Below are experts of layer 3 (counted from 0) of a mixture-of-experts language model. Rows are named router (the router's row for the expert), up (a neuron's input weights, with its number) and show model dimensions 240-279. Each number is 128 + 24 x the weight over its row's rms, rounded and kept within 0 to 255. Numbers have three digits each.
Before each expert's rows: a language model's description of what the expert responds to. This comes from a sample of Wikipedia text that the model never trained on.

# expert 24
It responds to: Capital-letter abbreviations
router:106135136124125132120089107122162140133115137150156140129100138145184142145147103102164124128149139124134119169129097138
up0:083101125116133120134128127127169158135114128154146122130119115094109130116128132124121129117139126132151089120144090159
up1:107180145153099120157093078158150101130172112140160126124127126131135122189089105093127156118140122131151122139131090148
up2:150122144101154146097130155139131172142107144089114128168077126067127154113140148097141108141092163146143142151109089082
up3:153161161118156137125147148119154170150131128133151097118120117148114144143120182145125127146119158136135119137152202142
up4:116153128157160105124068144131175127132102141159141144128086142142140086095130138175151152145147098152119149109107178089
up5:110127114137136121084149144102115139143155122119123151090159141118101143158132156148056143053156116109095097104114107122
up6:102112151086122128140114093108171085133150099145110093157101102143101126059105103107189102139134117154106114144126141121
up7:152146123128099087075132114140136116172140159181159118117139115112126110102132133145108168134089114135151128157121135134
up8:138120134105166138082152139146154137135119173109120127097127143118136167121145162119119096109141134122116180129101105139
up9:114047152125126114109121125116129125136109131151201134126155138144118118133113135145132164188150113097122117123103114138
up10:146125165160140142135129100159116149115143133140130112130086114129159107119159078157098082119105088160140147155122084101
up11:099100095129159135123123110128155122133124106173122115088101107163135193114095141101129125135124118131156113094140138103
up12:125101153129118104116143138119152131127131112146099135158096159142143102118122113097116120121128185148073116102132130112
up13:105136121091067114120131156117094107135124107145160139116128106130138136134158106158144099158159133139095127109119105126
up14:152143094137124130100089131091147126133139160133138139118139123090147126143158137147142104119143140128127110113147100165
up15:144163105158114131110146136143148133123119121166082140128114128170140106138136124159142076144133147098120125156100096146
up16:094110191109138157154136134107130114133146123109127098137117148142134125103101111153104107098100066165181112166131076176
up17:098161148170148128161091122141149131138146151164119126084146130168113112157113135143124116148102132123146118152135154106
up18:124129136127133112171139112153088112169116089100142123098130144131098138157129096113156161103150114152112107148112080131
up19:099115087108141113133122154153166135089107082128116123168144132151156150100120125114102086156168062121154123133124144123
up20:139124126110113127102143113096121159118129128136122098065099181138119118121140123141142078157137115106139138142103106121
up21:094144152174114144112130102133132179098059144174103112135141091103131141110117128133170132119185175101112111128104120171
up22:142099108115074126111135157154101140095131083165174104153157130120138172139120087132116129135189118127154112097158126155
up23:137081131116106138102198132133132126162143099130136121129153131130126104164146132101141087132128132103127150102162140139
up24:128124117137131149156150156139146133099121144092136160112146116097127133106158147112113133143089098120090139122108107119
up25:123120123121122113150131107120172152100131171134135135144114144167115108110135088121106106103137110123126137124109091137
up26:149171179124139114117120135172173150121139141120143135119107159074154116146145128119151138119129111143108104176136131142
up27:100081110159144143103154114103161177127178096113108150101164124091142129099124145135122145118128139105134135125170098097
up28:168129152103113154116113097136123148128128106100180110110154155091182139142099115099150149139096103132155125144138101149
up29:119117135120104103148133120122182129178111133155131112117118101143161121112112116124191132122144125133139165146135080090
up30:146102159097105167145105159088145110133114094147159101140178125162181121113087106125147094107089132162172121138135173164
up31:145170161125108117152141110085169083149097140099127108110129113108128148122136094134158112119170098141153178109191127147
up32:110133143190132143133127146162126130124142129227145110122154162143148146142170115075130093120147087150127146116169133169
up33:117141093082113104128135141146088130132089128093094116157157100091118127080121136128127117119128134156171160102132104111
up34:096145122069123114134112149130151141151157114150102132181099103140128096089104101155132101124127136149115113123158077169
up35:096126075153150115111147101128138130145113150120140126111184124134146134095118134149139117102109125138125149156130127122
up36:121136124125119121092147102122128123120120114130139133141119162118141123148124125171152152132139157145158135131125105060
up37:141107147131126147106142126150147145075136101145153125137097121151120094083139136080137096115125181132137137146125088098
up38:103100119128134090115188116144169170117117122093141146137139147137140177131130121157138134141131168168121146166105123098
up39:161083176120150123140150105154151112128136155102167151094155107140102121177139175131131130114100142098126124117088118151
up40:124172127133130155128124085098159105150145151081133107146131132148177153150148118087087110145140150125120107158145097158
up41:127129119114136173140129087084095115112111131120120098144121130156137141132103121135118128114150136102133161166134156107
up42:100109064129145154121135122144128136189123087091123136123162145162124131144165138147131123060132150157123135140122111133
up43:145122110161124177106129122137125101093102116106142152133138082183140134154119132154109090093175128136087105114126091095
up44:097138107142086114107121117169091142139089088138133126141111113119110121139166111077153152127118109125133136137127127133
up45:129159142137120160087143094127131095131135142172126137153081137139109153149120116110128140106126093130149095117101097151
up46:158180127121123112124086115159163139125131112187134113116097143104124117161159139089089127104099129126103108129119102132
up47:160128109126102124130115152120159100108148188119127181115147087113151129135121095142116123145141114101142163131137112127
up48:146169113094141168132150165130090140141219150137152126084109140087122106111092118149147139122119133120087114152107161125
up49:082130136164142145106124124111150149140134120131101130214095167142074146139105105101142107130155134148114067116159103139
up50:084130180143153132144143108109150147120124142114124103138109160121114143153116169129141112061114142122099117145098108175
up51:151139140148098166142117142122124101109088118115176119128157124106122163125115148128132129093129093126180139120107123137
up52:155153138190146121137119116155073124109100090139154130114152137153110132132178156153083123126126089140123138140120127124
up53:099108112181116119144074109112114135127105140105151111117119167156126134150165117116133114112127176112162149115146124136
up54:119119141107128158145102091144139118128100148144142117150113151164140107105114168121122146133112121122137167151172116125
up55:144091127163160104128115077142082135125144133118096094140132152079063182100106146129154112117149092152150122166118114131
up56:153097105096151094138084155134103154158141099156133137125194144152106117135099136138128103131154121113143150130143106103
up57:135111138133150114153154142096137132112104173109164123192130118107125140122194072148126108131114164120197125150069146154
up58:122118138164128158094128135145105148150134096136139124107115082159152109115096122117174136153147157140145118145104131130
up59:086139150131100120149099118090131122105093135165164156080125152126141144133151166068161167119103128130131099159172121153
up60:110117112101129132169131115137139120121112146102121104088085132174162140123132119077091119149102136091146136140118117110
up61:126111102128141153173110123146154132117092185108130120121079130128133127164112152117147134133173167158142093127149155138
up62:103183157119156151103106083148110114136117144171119144116141145149133119114169142155149118136162109126100126129124143141
up63:119112073125127157137102128132142151164131122095139130118137141166133132141113124132104120125084120160149120109118122158

# expert 25
It responds to: Adjective suffix pieces
router:084097140097104114111109114156146137162125140154135145102136154110126181171099110118145109148133126121105129071119117167
up0:122147178111140099093122102170114108139155113168135105061168119130122113162124138164092150168140119133107090086114106164
up1:139104101124156103104117127087133103126114121148136143139081147111072141137108139136104110169160128144118102091151136088
up2:098109130102128156165061160083130126087061160162093093122089168145124146171113103157139119144139188165136125103081118147
up3:112122112144122145131161125144141116129142162152164159111131114128150164138144127136151104113118123120169109123128086134
up4:135090181170121129142143156179156157112171123130098143088114138113091149166121108160114079149164120105131140138117133110
up5:147113116099102135099073113141111109132125120106104094113134138127146128142208109113126068129148144124128097134108146146
up6:098115126088115140095165095157130093162136155135135110130142129125144097130117170119130118138108104136082108128117106157
up7:111084127116094112091094096156120158132134148124146158096177116142133159182144093144102148186148140146091133150159114122
up8:105140129093111127116139118165158112172112122123158087107153150091155129163147093129112162115112132101114135137120133178
up9:113075129098106152118103100117126149137091113131146130135149166116106140174131065114109124185110089122119161100103150121
up10:127138128094132126145067143141109128135175148148111171118116159166098150114112137109130114115092120129126122120085142149
up11:089105144080121128121095116128155131174146159126143160075107114177116155097116122057116111131128125149127122121107121168
up12:137128128151162137147118116120131105123094119107154115109149123151110158135113111115139082076119143095121150150084092104
up13:096119145094117141100127083126115137095112100143160136108125103102141162126137130090179120156157112134188166133134149176
up14:135136070132164126136095096143143089144117128108113117117110152136129201170172133093088104161156155143124132099092155175
up15:130099127145094166128142113156140145106115106129091131113143126081162144142135103129140126095152087140110104132102140165
up16:149162138155109118105116106113087136132115090112174134109080148104151109131142137141147111116146146165141133144125161143
up17:092116182092120137163121090136140137135115138169124170124141155140134090105120119084171112119124144120124126106118128140
up18:107122169127092134165160141132153112131154129112118123113129131134152167139154165141108099122139130171118143108106113186
up19:115095117114093121092149150129145099071142129170137086108115156124130147135130104143143114162076113143121125088079108107
up20:099125141153086115133076147142137115132130133148100149146060120119120137156125136108128093147149163158153184100132139136
up21:089112155078141174143137107136138121118106123151145147090141153143161099133131141129128144170138161114141124112132162142
up22:183156119096085157135138126130135138128099118130118175114103152101116143121161139120131112146109115123119099138099096131
up23:102107140128128128147100168107099111119125168161157151110150148151117140132196109124174092148142065137095146060097140135
up24:144115163126109128113095128159120161148121131120093132151153123141130153158146122124130117110147076143121097089098124189
up25:140115090112152105165115136194127188135114138151158126100161143120130142174132151103123176150094099121093094119152105127
up26:144118096177127129158146149133162112129096139169112108093124118144154142156085126155164110132130094123177131098165114105
up27:115096139117119150111179137146106159100170128150105115156128120181128096125117168100087128133137133063158126116172137151
up28:143099126150102110145129133087106147146131125170122130139153152095129118136145142104160099138123160116148151121091158114
up29:195142167108134142121117090174149149129145137117141149129152084161132142087103135137117156102164128108115149142204115132
up30:154140114126104162143147114115106132088126098161138127157176120145151172181116125126144121131157171144142127109194125123
up31:150108137126107152124125128115110126107174124165117144127135129105171100146118114135112126144137172079119133138119138123
up32:138122082077123112126138138099123148119145110092163120097170148148106120106141184122150128208124126117125119125120154107
up33:129124195141116112071104106111103152152141169127122124118166100164107142099120131173124112096124118099100164129131117163
up34:146134144106132124132113122111126156162144134121152161134167120108136113121096104109160152116183129132120129138124078148
up35:107135111179155133156140147181112159114139162134111127164100148099139132098132143146124115115135151184131121122127114167
up36:108149112160116162112099127170153117122113159149162162136112090110120134144099141137120170145154105129158149101103163130
up37:098141120129129119135132126121119122151155168160119104147145122147125119157125157117134082109162108093147171093127153109
up38:121120136106140099155144129155128135175124170152136101163092117115095115128145113114110120153103114121099136109133124117
up39:144154082113143137125101131121106134121112134137119089105138157084112137096133107085129116143146112128128107109140103162
up40:121152141120124131098108144122131109146137149126178131119143168113158150105172129134147117099140114163088103155116114137
up41:127104131132062141149087132121150123093106138152119112150122116097150099108146130135168137132153169103096138138131140179
up42:139083113113111129157125103147156147135131109107116169121102187120162186133162098108161138106122126120101096136158136128
up43:061119140144136187121162118143131119101143156094140172157136120142055145139137141110150120155146112136089122119158130128
up44:104109116123121143103126123078125139148118136115139121122172140148161103155121150170177094168120164136134115115130113122
up45:126121112117114111117110105115120150141180140163152181126098118139178131080162100097132138101159126096129113143105113118
up46:141116167112110123123068150162150096166075116126135160115172122174127171160082132128113170136155128120078138148139133092
up47:145164143122111126133152120155140119123137132102114147118083151126134118121154164147145119132118140141099070105139110111
up48:102110122110132099156194150164148155121141176144166194113087145138132119137143169141142139124141096098171153142103114109
up49:094126120115128109082197151098183150106109092111138139111127120176103137091162112099128119079117097163130104150145147121
up50:118088112084122112109121100117081145119145150125137144103165161136129144138091116136149130116124195118136127117120147159
up51:112142133117127173134124147118135110122112134098120145152176134113129141146134125116143152138110147112133167137131106178
up52:173163117109093106145113140103089143143117149152140149164113151134066114146100117161111123126129080151119150138113154120
up53:095134140137086102123141101124113150126167112141149130110153107139148129098135139070129103157169142128173147116139133118
up54:130178161120157142128137079120126117119187124123172157144106119111107143071105125133142159111164140116118110132071159135
up55:100122125158134099135137119089147146090099129106138150131104144113074169133122152131141118135135157162116134094114067122
up56:156180136136069111123156144140176122112137148088114103137101161142132137124107123108142072173111121133099101145122136137
up57:125088125179093075132194100124151133112160121147145205125126109170131124187154114102153124148162145133121115075122139105
up58:097145146090153099156122136142154163161122171132083119138137130181085136162128089148176106145142127135117137141160131123
up59:113141140137127112139109133139110151119125159111125138106195129131164151111092095121132099104063097138119164102141101131
up60:145101092144156101119145136141118144155125111134185156101098171058091155149098150134108163121102122062163142112141128130
up61:119128112140140108105117105146109120092108126087105107133104146099170199126137100145064111102119144122147083110092105103
up62:130109136138155146118132087131125096133147160112114149144138119092141141144069121122140127149154120133107099131123112116
up63:178114119099099117134121118156137090130091102149128120144078101139140144126096103146078135111104176083145102077136096118

# expert 35
It responds to: Word-initial letter clusters
router:123100145118139070113101119156123178143150130149124140149112183093138166114071139095137112118144137131132132107178083147
up0:139178105140110123153098156088108145086144126125131134130178122123156134110102095119149119141138159130131098169113116058
up1:164146157128127157122089121096090174107148135099105149151121151112114131143136119115119102123131123154095160141091105171
up2:148118103124166145113110134139147111123141174091149130137172113158146122104097157114078131175117157130155118114107110140
up3:137105169169180198155157157115157132147116123151127147135174146087139087122145166170162124127134148092156153151169109147
up4:103112151124130114140107142106116124142112065114111151202121140113115162142123123112122134119106103135137114149120138147
up5:136160092120117137109085124125144148122145115085127188142102135098089133110152126120128065101133098123120125117096124138
up6:103111155150118118110126150080130171139157145106167100101117102110135119130139131125118147163132129125060139126090181135
up7:142140118131163122104134126178161155139117124141120125135090142143104119110125071149140108118137142151104101110160127141
up8:091096125111120105150110144094118131111109161164100140182127116129086153160156096104090130103125131105137104141132112131
up9:096133116142127112156122107136131143130125117118125127128091133118176172164129123110093134117127161116143118131121133112
up10:182134171130105117152107128110114103135122125135139084168141118116145154135114110106078115119168135119203086131123140127
up11:127147133115124118095128133181135139107096153102132067145084148148127162110159137100108139151129117137099132125117159125
up12:141105154122112111164112119097147117123123129135130165126116148137088136105096105113119112077150082133148164150194088134
up13:134149121129148148128125120141123161146073134131148151138135145156151172137090112135158147118140141113123152136129110105
up14:075141157157117100117143116113160146124130147145113077143083103127131115113104128108123134155149137083107137130118074156
up15:170127144091148105118114092117111126117088095113131130118122143131106107132144101130144138133178174169144110130138142139
up16:128127111140133092135096145125171125179168134136160129095065128112130121117127098118128178114118186099162159133131098149
up17:124173152154144150136149153071121123169121143155103117162124151103165139121142123117136138118173152134133088123186119152
up18:139125134115152116118182124148173136111101118091129093173127165122121126079130156123093141165158154140118116113167099077
up19:107131175124100114133196123115117118089135163142101112185130118141106162142100141046141120167117193155130113131141117169
up20:115115163128130140108139080138073124125146081109119125143097140142151109188100131103158123129114124114148137134134100124
up21:102127130127141131152085138128146123156111072102140146129129146096138123103111122111100116103120135154107123107158120197
up22:174097162111125128149121159101119141096167127111118119127135104112085168128103154072132076140132113181118126156141114098
up23:162129144122121087133107128159125140155142109145161141120170075102111105164136115109137159137097119138103106148125112140
up24:164125093117124115156147130134146123153127169101095114117113151115127131151126133090182135130120115094115165113127106106
up25:146104163119126077130089103124151161119142128150152086131152145118118121108134113138170129143146139137157152132143142154
up26:096161133114142123080156143099151121145108098115170143153125121098109093133115163085103153118154119135112149090142153132
up27:148133129122145139107104147130159164121145130161134160142129090109144118127114138159176112117075118106132131162113131132
up28:108161158082118102139119101125131126103101145160077160126143186135182137089113101124152139100169142151159134111115148140
up29:106078117138099137138096112098163140129116146106128142145132147158106157132099120152142110106131152102109184125101139088
up30:178135122158152122083116095144145156207135139080152134117114134103139119088111129114138092128139114134118106128181152140
up31:160121117130106104155163084118066104146117112115139133116115155115119101121087146135141129092104137114104106152196112128
up32:167175142119126077109120115129124077146113121140117087166137093119153143114114128136167112157104107118125114112133142106
up33:103136134124125096140134165094149161153116117127128109113142109125098156123132116146084119141106145157144118134163127154
up34:123106136130136166144117118129154109164128153177137101180054126130119117125152187135109137100102106124102131157158140137
up35:107145112125130103115138174091110139100082143160108176136129095117114129129113168125139109129107110116150165159128164151
up36:174111095112114143105129127150133103130128159160154105078131150120147149163123121131124106149159122120120087112084097110
up37:100142105127133130129107143166194163155126129159154127125125144081172125102111156198125121130108123143105143122173139141
up38:153138137105154117105121123145115124125133117120103121168146134136116086117085123133152121118135143109149133128201143190
up39:143131118135089162126107161143103110128077132154083118120140086110150124129137160098135101077136120145105116126160144113
up40:142134100112151121118123127156131101158128117163116120124120075154152103139105134165141143082103151110155149080148077127
up41:139088134129098104185136140150130146132067059120126173105151140116159103146104108118141137159150128112156149107156117148
up42:143126141169126084135136098148109146113140136143119157129142099079111144121131120092086105148144101150079122130105139088
up43:103127092122177105133162124136119105096111148128099113156172139097166141129137169107133142136147146154098173109119130123
up44:099130118091136112082102143126111117152118169085121118117104107099161112120143138127156116156125099133105126144127100129
up45:099091118123089142117089122131102142119155117116094155142114115098139118172106130131144116084132128106120126137119093110
up46:133128148147134137137137129133111112139116138109110115101110140139096106140114125124143094103145075110121111097118124145
up47:106135164118124161175124135097119104151093135124111128110096099108153112139112147142074118104142119085149137134140132101
up48:130158100165177139113116080099156125134098144154110091112128108112152122110140111119162084129126135131135151127191115116
up49:124150076138147091089104144085099160117114093089131141136121128107122107133106092088131097110126119121093109107120109113
up50:099134147121134141120119111126145125134129121144085134143120156100120110078132135082146086133156122125132149112149092096
up51:106149091097194161129088132115127175146164124116119135122101161114085099144120069098138095113111131136138105124104111106
up52:139110159157153139094116115078115143134145148142153130153154115114102109142134125124139092108145123119151133120089194165
up53:136131154119114179147129143119133179188112090128114077117126118156137151189132118098169121165166127129119138130151111124
up54:120091123192176113131182134108166145107140142194121125121111117090163126135173110112129115079102100165131161097102124164
up55:122115144124094110126126134123106163142114135081095165118121127117140105105153095105151100109116155089135165150143114134
up56:125110143108135132118117126165099116104112112110105124116136149114132156119106093105110116130142105115122139107141120126
up57:127130103137131120146115106118115140138128139101154162129130159145113127132072135111128130084143105139147134098123065131
up58:082156156129160108162143126081110116104113114112112146141080114157083155123153137099129148157135149104129148145110123116
up59:133126108112142102146124182121087143121100099120135186163166134149145138166103153140098136128167159105132121119116150098
up60:138183137149089085133133142143134150117124097100194157143138133154142083144135149128132115136164096139132124128128120086
up61:077115085116121108182087151136141119122107139181114124099130154130148122082113074134110100131148098125162135144151113170
up62:111160119106092106179110144103104131131084109126141128135163148138152147115129122110184118072098106119098129111162096134
up63:175077114122137109151074119128120141122118142116142107133174113157115115138122116108074118144149151138061109137167100141

# expert 18
It responds to: Name-initial capitals
router:122131143099133113136168088097128156091155156132156120144139117085127115165134114157134112104150147126111110119095105130
up0:094097158114126121096088130112107129123127126124078096129072147094151163120168165153115107108089122127161166146152126165
up1:174161119125081121146099099165129124111114155206120122164108148166167142118149124135145149111144106145151139169131118139
up2:130123089074159111145117127103142139123170139135135096137134103142114129092121093118105109091103148153101155103115067109
up3:135119154144125150128137126121139120177133137077140104109122122133098114119174120150164083175171182177063112139093143131
up4:135128093155106108125154134128146128116096161123158128147116114110107138115108092128127142179091104096159153125110134151
up5:108145139112123131150151119141132142118090150090201090125143132098124135128168115154117156125124113130112117131103135086
up6:136063119094143101133085138143079181122179094145145139131135119139079121147151138127098104109116107084126086103098096136
up7:137117165120156115125123114103111146128141081099099143092183115119132151115163114155078114137141157134121123112106158105
up8:174091146113139130091117069124134103123153151097087146122118135106089178157121118139123092159129123181119135094105124187
up9:131146163131126075157132149136133138117172141144148155125165126153096125157113133178140123097150165161110102133087113146
up10:118156153116128109181159141112146108100106125109113136117090102108120147113146125121129164140112168141111150113125126131
up11:065112109106160092077129171120151131117100144140128109147142109142165121112146139142129124124170140101146069124139103107
up12:140162106148117133140125114157150101128187142118123117142120142101140128145129135120134127104131171170081117147110105102
up13:128125139123120109140137121120157170101117124172137076208077112134158101111077146103138148122137135139117129136093115155
up14:179095131112147095143166162152163116078138136110164115090092109152126139188107124135130135107108101121128116090101069115
up15:169103122095104141170133123133139150151134107102185112087127120127144101108124129154115108105150169076119136119080135124
up16:104117090140097127088142093096085152133124122120123104107123117101162098116191109132169153109120088112109137143129132161
up17:131115119111153108123110120134135097119110143131159162134096127162125143120118128091120118129091112140116138137113132128
up18:126133151109142113111141107145140110158123137141159135137114111124095148067134144123113117160116154130134144163102121114
up19:111103156118137168186140092067118107108113138108130113155127148078174093142123128105100136110103156125136133107138124112
up20:125129127146133154115133125111129130113106166070113086161141109092108122149166098135135095146113157114138100086109158115
up21:165162095142128135126149105118140124114177143119133126093088161134175129160096134129144123135112148097092148098103126113
up22:170163179099078105127138110141143128102115105180137101093134156146108148136131148139119096131157082121116092138107115116
up23:115156113114166099103151107113145122161137175140121139108065078114122100120090120153117137144096132111131122103151125119
up24:131145125142150111095119137163105113092073140154121123105096120116161141155129153134135133127129134138119133146120149131
up25:129180110126186106068162159129116101054159179151142086087162138161117132148105136123090140110138135096179147151106172133
up26:148124161148147132166133104118126107101110178133145087137108131099137122152107146143152094083148101116111154116076158138
up27:171138154140142108115173123122115113119151152093176120141160155151133127133144116100096176110153156113111132132071141151
up28:134184117108138160139187068140133135111125133161070158112103124100157147139121114161164077126148161123121167094136124132
up29:159099136115149118107168110081152151140147174120130111131151136105131145112146079155107136155170158142122138106154143129
up30:172151138145074123153170128176118093109143138133137120115095107096135148127130136111151104104104176075169171083100140098
up31:109096161125147094118124117154156119110154142114099126165150147135103170124152129100148129139129147141127134126167083145
up32:105114130095149124103133132152175121136148136106154159145157117121125132121139107143131114160118098132124121112079120110
up33:112138086119138161112107087075137114119128156104149132136147102139116136108096129157147113132143118139120136111116126130
up34:134108088080120101106123168094103103116152124114118102065128135104092133121154152140125085129135132119107098124124132107
up35:149107123117097123117105097170146151122134132145123128121112151150107126142119149170106110098107126173142101103120128145
up36:171111123074119154116162148139131141121104154096121115111149108133112152150162132140151137132144112107109167104157132140
up37:167155114122095109103167100134140095148128105139143123150108141136124086167162133147169171138147133166120132123148113146
up38:144144138084128124121119093177153118089168116169120085140132127088129122141138130112150117122133122129131123092123087118
up39:114131081152194103138100095135099132115118123146097108136145140087143138124149172118135111122136135109137132140112129135
up40:144100131088093117142137097128116158107154087129135152135120164145133134157153099126115130156126138121138145143091151112
up41:123157153109138153176131086149122093096156182169112110136128169144151131170147137124146136174155137111125149118101124115
up42:122114156137140105120168106109098121121112115130127102191081112099104092131095141097094117105121076132125100108106120152
up43:138126137111136134121117094124095127144074108153137113133190141134126111107135123145126161179146155154159109130126159181
up44:110060100124144147166105107102122142145133126149089150104130126122124109138121148147126111105151086096110118163101113162
up45:139156131131132133137150106158097146085060135165123135139172094140136103126157096153159137134118100106161121124146102108
up46:147070120148156139129173089134115097124157121138171125099140090126130141113119161120128105146145151071137147161128092101
up47:156137124107126112137139128139163120108092137142132147116098143084132161106104152126115133166122125148142126123106107127
up48:170155151116134106142136134128093152131157133113127123142137152122111123142129181092107106134149100180128117115076136148
up49:145162081180149095049118104061081116128158119162112179134147120109115107169124067133112127095155147135163139115090130125
up50:115151122117146088148134147150142142109134160101132131119114168129133170171160125086142118113158138166157119078156127093
up51:105137098097123127093162160109139122126128103105177154154110126164134105190172152123107163064133113111099102133106124129
up52:171142130087126154167109086120125140136121116147123133136120137110117160138111170133139119111165136140159102165137126146
up53:095131161141137117141148110112140143101155103124135155140119130117128098118103110141165121118111118116095131094080151132
up54:081127121170146134111122160136101140121132097128137129136095102109129138137145117160112139120135126068160143135096114102
up55:106084109112093132160199123091142144137136142117133102112133127092101113158148102140132109151133095086156154106112101118
up56:154138142153131145110138115094088087109160150118161130164107125088151149133120102117112100096146151088134116144142107130
up57:122133105130094120129145133088140156116118105102105098166145161128144127149118126122138121126133145107104095146105170086
up58:134147142149150113141117092115170142137081150160123111099093101086136112115148076091160100111146127150113134108126117110
up59:116125109114143148108106125112096164112152131165140166132132144120109116121105136121156095105137116119150181104104146131
up60:151129089110144113148145147142152166135154106140125133118128153139165129085146130185151107152117148122150134136134110149
up61:114121124102130154092109113135124145137099087124116119138180103097124135165170102131125155143125159154139155120150081161
up62:180122166104122137124138109120125139192127146087103114129130100108104135165125112108160118165119172144140094139118126112
up63:138157155131058164134116135085121140123130148107178127154192142144134076146128126138151146175123136124116176109108131105